From a checkpoint of a small mixture-of-experts model trained on Wikipedia: 32 ReGLU neurons an expert, 307M tokens.
Below are experts of layer 3 (counted from 0) of a mixture-of-experts language model. Rows are named router (the router's row for the expert) and show model dimensions 0-255. Each number is 50 + 15 x the weight over its row's rms, rounded and kept within 0 to 99.
Before each expert's rows: "gets" lists some tokens that make up at least twice as much of what it gets as of all text. This comes from a sample of Wikipedia text that the model never trained on. Tokens count by the router's weight.

# expert 49
gets: " to", ")", " |", "%", " Australia", "air"
router:50 58 58 73 64 53 54 34 48 64 68 66 64 54 64 23 59 57 62 45 31 62 47 49 56 21 62 75 43 33 27 39 43 32 56 28 47 62 54 48 42 31 32 56 69 24 30 81 45 51 54 65 43 64 36 46 32 55 61 54 26 51 79 11 23 30 64 77 45 28 68 55 58 41 75 73 53 42 38 24 40 65 45 60 69 84 52 54 53 62 66 31 43 49 52 41 66 24 67 57 54 49 40 55 44 36 25 31 44 59 55 69 44 33 74 41 36 54 47 54 22 46 59 38 45 41 59 15 61 55 66 75 99 58 21 60 64 53 44 29 58 47 42 53 43 37 72 40 62 25 20 44 72 52 64 44 56 35 35 74 59 43 33 34 46 25 38 66 58 70 65 64 42 47 44 50 28 64 69 73 46 27 37 59 36 71 57 54 63 43 61 52 40 31 66 46 36 52 62 46 55 46 73 33 54 53 86 69 48 41 65 44 65 62 53 75 73 51 74 35 66 59 52 40 62 32 35 73 27 69 71 62 35 71 58 59 44 49 46 46 50 61 56 43 63 66 41 58 29 44 31 44 43 50 50 36

# expert 57
gets: "el", " K", " film", " album", "one", " the"
router:64 59 43 72 63 55 48 20 36 63 53 54 58 61 52 39 52 48 49 26 50 66 54 38 45 23 52 74 29 39 34 42 64 43 69 47 48 77 37 71 35 42 32 48 64 38 16 59 21 53 54 77 44 71 36 30 39 52 66 58 58 77 56 33 12 47 72 85 26 35 70 50 60 51 61 68 18 46 43 39 50 63 44 55 64 70 52 47 61 66 56 44 53 35 36 41 65 52 67 40 55 52 28 43 29 27 22 32 32 81 54 80 55 34 71 36 67 47 47 47 28 43 43 30 48 37 52 35 53 57 57 68 60 37 29 69 45 57 49 48 41 47 41 34 36 60 65 62 62 17 26 88 65 69 70 45 39 39 32 55 64 47 42 27 50 36 27 76 65 77 61 52 48 43 32 50 39 54 45 44 12 34 43 57 51 52 40 49 63 45 57 51 50 20 90 69 42 58 85 53 53 46 65 21 23 45 60 51 55 64 51 33 65 36 57 46 56 54 62 48 68 32 48 50 49 45 39 41 27 68 47 40 36 40 30 51 25 66 28 34 34 44 68 55 52 61 43 51 37 32 34 25 56 56 47 32

# expert 5
gets: "en", "ar", " st", " b", "re", "w"
router:28 82 55 78 63 89 52 39 31 37 55 57 54 53 29 41 58 53 44 19 43 59 37 66 74 45 58 64 51 15 51 38 64 46 45 35 55 65 53 50 42 41 22 44 63 51 47 49 44 73 51 71 32 64 47 27 46 38 58 41 42 87 55 45 30 41 69 57 48 40 67 39 58 42 67 63 41 48 26 48 51 64 20 48 78 53 56 24 58 57 77 35 69 36 32 32 59 53 69 28 66 48 38 33 37 34 17 36 54 55 56 77 66 40 66 41 44 57 51 34 38 50 67 29 34 29 56 37 58 66 58 66 72 48 18 63 53 53 53 52 57 33 51 55 39 37 67 52 73 27 43 54 52 59 53 28 14 57 14 58 62 43 40 45 50 25 46 68 44 68 71 36 35 62 31 33 31 70 58 57 27 35 73 33 50 65 64 43 40 47 59 68 46 38 45 50 49 45 72 26 65 52 53 18 20 66 46 58 41 53 61 32 56 23 51 43 64 37 46 35 54 44 75 32 38 13 12 59 48 66 42 52 57 58 47 59 34 54 51 50 49 42 57 49 58 70 27 54 34 21 42 24 48 34 63 40

# expert 35
gets: "s", "ed", "ing", "ated", "es", " 5"
router:41 59 52 58 63 52 57 44 49 63 57 61 52 36 38 19 53 55 57 34 33 60 33 45 42 15 52 69 37 56 54 31 72 40 48 47 33 63 56 66 25 25 46 74 58 40 29 68 31 42 64 68 41 48 46 21 55 40 76 60 54 67 60 33 51 35 61 68 51 19 64 39 60 57 68 71 47 50 24 47 45 57 38 84 64 60 85 40 56 59 59 45 38 48 33 40 61 41 81 36 78 78 37 37 43 45 37 48 49 70 34 66 59 42 61 26 80 50 23 31 33 29 77 31 34 59 63 34 46 48 54 57 78 39 38 52 56 59 73 35 36 40 39 43 36 52 54 53 62 36 24 78 66 68 57 42 21 33 29 39 77 44 37 44 51 45 38 68 59 57 62 33 43 60 48 32 34 53 66 56 57 35 58 33 22 52 53 68 54 15 69 54 74 32 71 77 49 71 68 14 44 43 66 41 34 60 78 62 33 44 63 53 50 31 56 66 63 53 57 35 73 47 64 41 41 43 49 51 32 66 61 42 50 71 30 53 45 58 32 38 28 42 57 36 64 43 41 30 44 42 39 15 29 59 55 39

# expert 7
gets: "e", "ate", "ive", "|", "t", "th"
router:56 56 58 59 57 40 69 47 51 52 58 61 64 43 50 28 75 45 56 39 30 72 41 39 59 23 32 73 53 42 55 32 53 45 45 50 53 56 38 62 51 43 49 55 67 48 57 65 46 49 68 48 34 62 28 50 35 39 77 72 53 60 51 32 21 29 62 51 27 44 62 46 75 41 62 62 21 36 40 36 47 73 50 62 53 85 60 35 56 59 70 27 54 59 32 34 29 41 68 46 82 54 40 32 28 47 54 26 39 62 81 69 62 34 78 47 53 44 29 33 36 24 54 48 14 45 85 33 62 56 83 62 62 44 35 65 55 62 45 25 43 23 40 38 12 40 53 57 56 28 47 63 77 71 51 62 32 22 46 58 70 29 36 24 58 33 42 47 69 55 52 39 64 55 42 30 30 64 65 62 58 39 42 39 70 55 72 73 63 45 62 53 49 41 63 68 45 57 67 43 56 30 62 34 35 51 83 50 40 63 50 52 56 61 52 80 64 67 61 28 86 37 34 28 43 35 35 56 52 66 59 46 40 73 41 45 22 74 33 40 47 47 42 51 63 55 42 53 49 22 37 42 34 63 55 30

# expert 40
gets: "ation", "ment", "ion", "al", "ity", "s"
router:27 76 28 59 63 71 46 33 22 62 42 45 62 58 34 23 70 68 56 28 44 58 34 54 36 30 47 80 56 32 51 35 61 04 58 32 59 51 51 55 27 37 44 54 65 48 41 46 38 41 48 76 37 51 52 40 44 49 66 55 29 67 66 40 29 40 81 69 42 29 32 57 68 47 53 71 47 50 46 26 56 63 52 78 61 74 60 43 47 63 59 33 69 51 35 31 52 39 67 46 70 51 32 28 54 53 29 26 33 52 58 67 62 38 60 28 59 47 49 39 36 53 45 36 36 45 54 19 44 48 77 63 63 63 36 60 40 36 38 23 26 41 52 30 31 43 62 62 74 39 41 60 55 49 55 36 45 16 20 61 63 36 50 44 37 34 46 66 76 60 65 47 32 53 42 27 32 67 56 56 53 39 49 45 34 63 68 53 60 46 53 66 65 24 73 69 56 61 67 15 39 51 45 55 30 42 74 73 39 35 51 62 78 30 69 66 62 56 59 35 65 29 47 59 39 28 40 81 33 57 78 48 37 71 40 41 51 58 41 50 43 48 55 43 58 69 35 82 48 43 24 50 42 31 41 28

# expert 1
gets: "ia", "an", "son", "a", "ton", "ian"
router:73 61 67 61 70 61 73 43 52 74 48 44 47 48 31 38 66 56 67 40 53 72 43 55 44 31 37 92 47 45 61 33 42 35 63 46 38 62 53 72 28 31 44 57 53 22 15 65 31 48 68 67 32 69 43 35 52 43 64 76 43 69 52 42 51 46 69 75 31 36 59 45 60 48 84 72 32 50 31 32 51 52 32 69 50 57 63 44 62 54 71 18 43 60 33 22 66 39 69 47 64 79 33 39 37 64 21 34 33 82 55 77 58 38 77 34 34 66 44 40 43 56 80 28 28 46 59 20 57 60 69 60 57 43 27 76 62 60 52 28 55 39 58 49 64 57 68 43 61 25 47 33 73 60 50 55 28 34 41 48 52 55 53 43 41 39 45 64 73 57 50 43 46 83 52 35 31 55 64 80 39 42 49 44 51 55 58 45 69 41 69 48 61 10 75 55 49 53 66 30 50 33 63 39 34 80 61 59 53 63 72 52 62 58 71 67 67 50 47 35 61 35 38 37 49 47 37 66 22 69 78 49 45 60 32 48 48 57 42 50 45 51 49 53 48 49 47 40 39 42 22 54 34 46 37 24

# expert 47
gets: " and", " in", " of", " to", " from", " at"
router:11 57 50 51 88 40 69 41 24 75 47 53 51 66 30 26 63 69 57 10 48 66 46 43 62 24 44 69 44 22 40 42 71 40 54 59 52 69 51 65 47 38 43 69 61 15 29 62 43 60 62 60 21 66 41 29 37 64 57 53 43 67 57 35 42 40 55 65 16 42 59 56 73 41 68 63 43 36 39 37 41 67 36 70 53 80 53 49 55 70 60 38 48 51 52 30 51 32 70 23 66 57 33 19 43 53 34 29 49 58 58 54 74 38 61 31 63 70 27 47 32 43 53 46 35 29 56 28 36 53 54 73 80 54 22 76 43 61 57 36 57 30 31 35 40 37 66 67 64 41 50 54 56 48 54 48 44 40 35 62 56 21 36 34 50 33 44 75 57 50 75 55 37 50 56 24 44 49 50 62 35 48 44 20 32 62 60 58 68 26 61 71 61 37 75 66 29 53 77 47 73 43 64 43 46 49 70 60 32 48 72 65 55 36 64 68 53 51 47 39 75 47 51 31 24 35 50 64 31 63 61 50 64 59 35 65 35 60 29 36 33 35 56 44 55 53 36 56 36 32 37 27 42 59 55 45

# expert 19
gets: " Mi", " on", " mi", " time", " B", " Bri"
router:43 58 47 74 61 45 56 41 40 59 64 58 48 72 57 39 55 66 39 28 22 47 48 34 34 23 34 71 54 48 38 39 40 52 61 47 47 77 47 56 50 30 41 57 61 44 53 65 64 57 54 67 44 45 43 51 38 35 61 68 30 57 43 28 43 43 54 58 47 30 47 51 85 55 69 72 51 53 32 29 40 50 27 81 67 77 57 42 35 68 67 40 36 45 25 49 61 35 94 38 58 56 33 32 47 47 40 34 57 72 55 61 57 43 67 40 54 43 37 35 32 66 55 26 28 45 53 20 64 53 75 62 58 70 23 76 55 53 70 26 63 28 44 50 48 29 50 64 62 43 39 58 58 65 66 40 18 13 42 50 68 49 25 40 43 26 43 68 58 63 77 55 33 61 59 25 23 50 56 58 25 50 52 25 50 64 71 63 49 20 68 52 78 50 78 70 46 61 68 37 41 35 77 41 28 50 67 83 63 54 65 50 64 32 60 81 56 49 61 36 65 35 48 48 43 42 26 49 49 76 49 40 56 71 35 53 46 50 27 38 28 36 52 47 66 58 13 65 49 42 36 39 37 48 58 38

# expert 20
gets: " G", " sp", " Car", "op", " Sp", " car"
router:42 67 46 51 76 54 44 31 29 59 51 77 50 53 57 38 39 67 56 39 41 46 63 61 47 29 52 81 55 36 50 40 69 41 53 50 33 66 48 71 29 37 36 70 63 32 21 61 35 37 67 80 40 59 27 49 40 32 57 59 39 75 56 43 43 61 70 58 43 32 50 40 45 28 59 69 34 51 34 35 47 56 58 57 40 85 82 46 45 66 77 34 37 38 44 50 65 23 67 18 73 52 28 41 46 48 34 29 49 74 62 56 56 55 77 28 57 27 45 35 19 73 72 34 55 31 54 43 72 42 50 69 59 61 33 68 53 55 62 36 51 51 45 57 61 48 49 65 75 09 40 41 81 59 52 46 33 23 49 51 54 48 33 45 48 56 55 65 66 76 60 43 42 50 52 39 43 49 26 57 28 45 60 31 45 58 61 62 83 22 60 58 67 25 63 60 42 42 62 33 49 67 56 39 28 49 60 63 59 68 74 47 70 43 89 66 67 50 45 48 62 39 60 57 28 22 31 56 43 76 50 55 48 63 29 67 56 58 40 45 35 34 68 61 66 71 39 72 37 31 30 33 39 45 58 24

# expert 33
gets: " |", "|", "ro", "le", "a", "na"
router:51 60 46 48 58 68 68 24 50 53 43 61 95 63 42 26 54 46 56 49 25 44 37 52 54 17 38 65 32 48 59 30 71 26 42 47 43 81 62 74 42 29 32 43 60 34 58 59 39 62 74 62 26 67 36 31 53 52 76 75 39 62 48 47 26 39 47 69 43 34 64 28 69 35 49 55 29 49 37 32 50 46 39 62 56 83 40 44 42 49 64 24 52 64 12 12 47 35 56 35 65 80 11 29 42 60 43 30 29 54 76 66 62 16 72 38 49 39 31 41 32 30 63 42 46 47 63 43 60 55 71 69 56 48 46 51 50 46 37 32 51 43 45 27 35 62 57 59 49 45 57 54 59 62 48 50 34 37 38 52 46 49 59 34 68 24 52 59 58 47 46 49 35 50 46 23 34 62 59 46 40 42 43 54 36 47 45 55 47 52 59 53 66 33 71 52 42 53 46 42 65 47 67 31 27 75 68 72 38 53 53 32 57 56 53 56 51 65 68 23 68 45 39 53 28 22 18 58 33 70 62 45 63 64 35 45 09 56 39 38 41 23 46 40 42 66 14 56 32 32 37 35 53 38 63 35

# expert 0
gets: "ur", " w", "b", "k", "o", "um"
router:53 66 58 58 64 59 71 45 49 61 52 59 58 71 43 41 53 80 44 42 63 65 38 47 38 41 39 71 43 26 54 30 56 31 62 49 51 62 44 61 36 26 53 54 35 30 28 54 43 20 68 72 43 58 42 27 48 35 58 44 34 71 35 49 58 58 61 69 30 24 52 56 54 43 73 75 45 50 56 48 52 68 22 53 55 67 45 58 38 69 59 42 32 71 35 31 73 48 59 53 81 63 31 16 47 68 29 52 44 77 72 66 63 36 85 18 57 64 44 39 36 34 74 36 36 07 39 33 51 30 62 64 49 39 23 55 66 74 54 48 69 38 59 42 49 56 55 57 43 38 54 48 48 52 68 25 32 26 48 43 63 59 49 53 36 45 54 66 69 57 49 54 45 67 37 36 22 48 64 75 21 26 68 51 42 40 47 60 63 37 52 63 70 31 59 48 36 62 66 44 74 32 58 27 42 66 64 64 42 70 67 48 54 22 65 55 61 66 40 37 79 39 56 48 40 37 26 60 24 64 61 51 46 60 33 74 26 69 29 37 25 29 53 39 65 60 30 50 47 30 45 50 33 65 66 22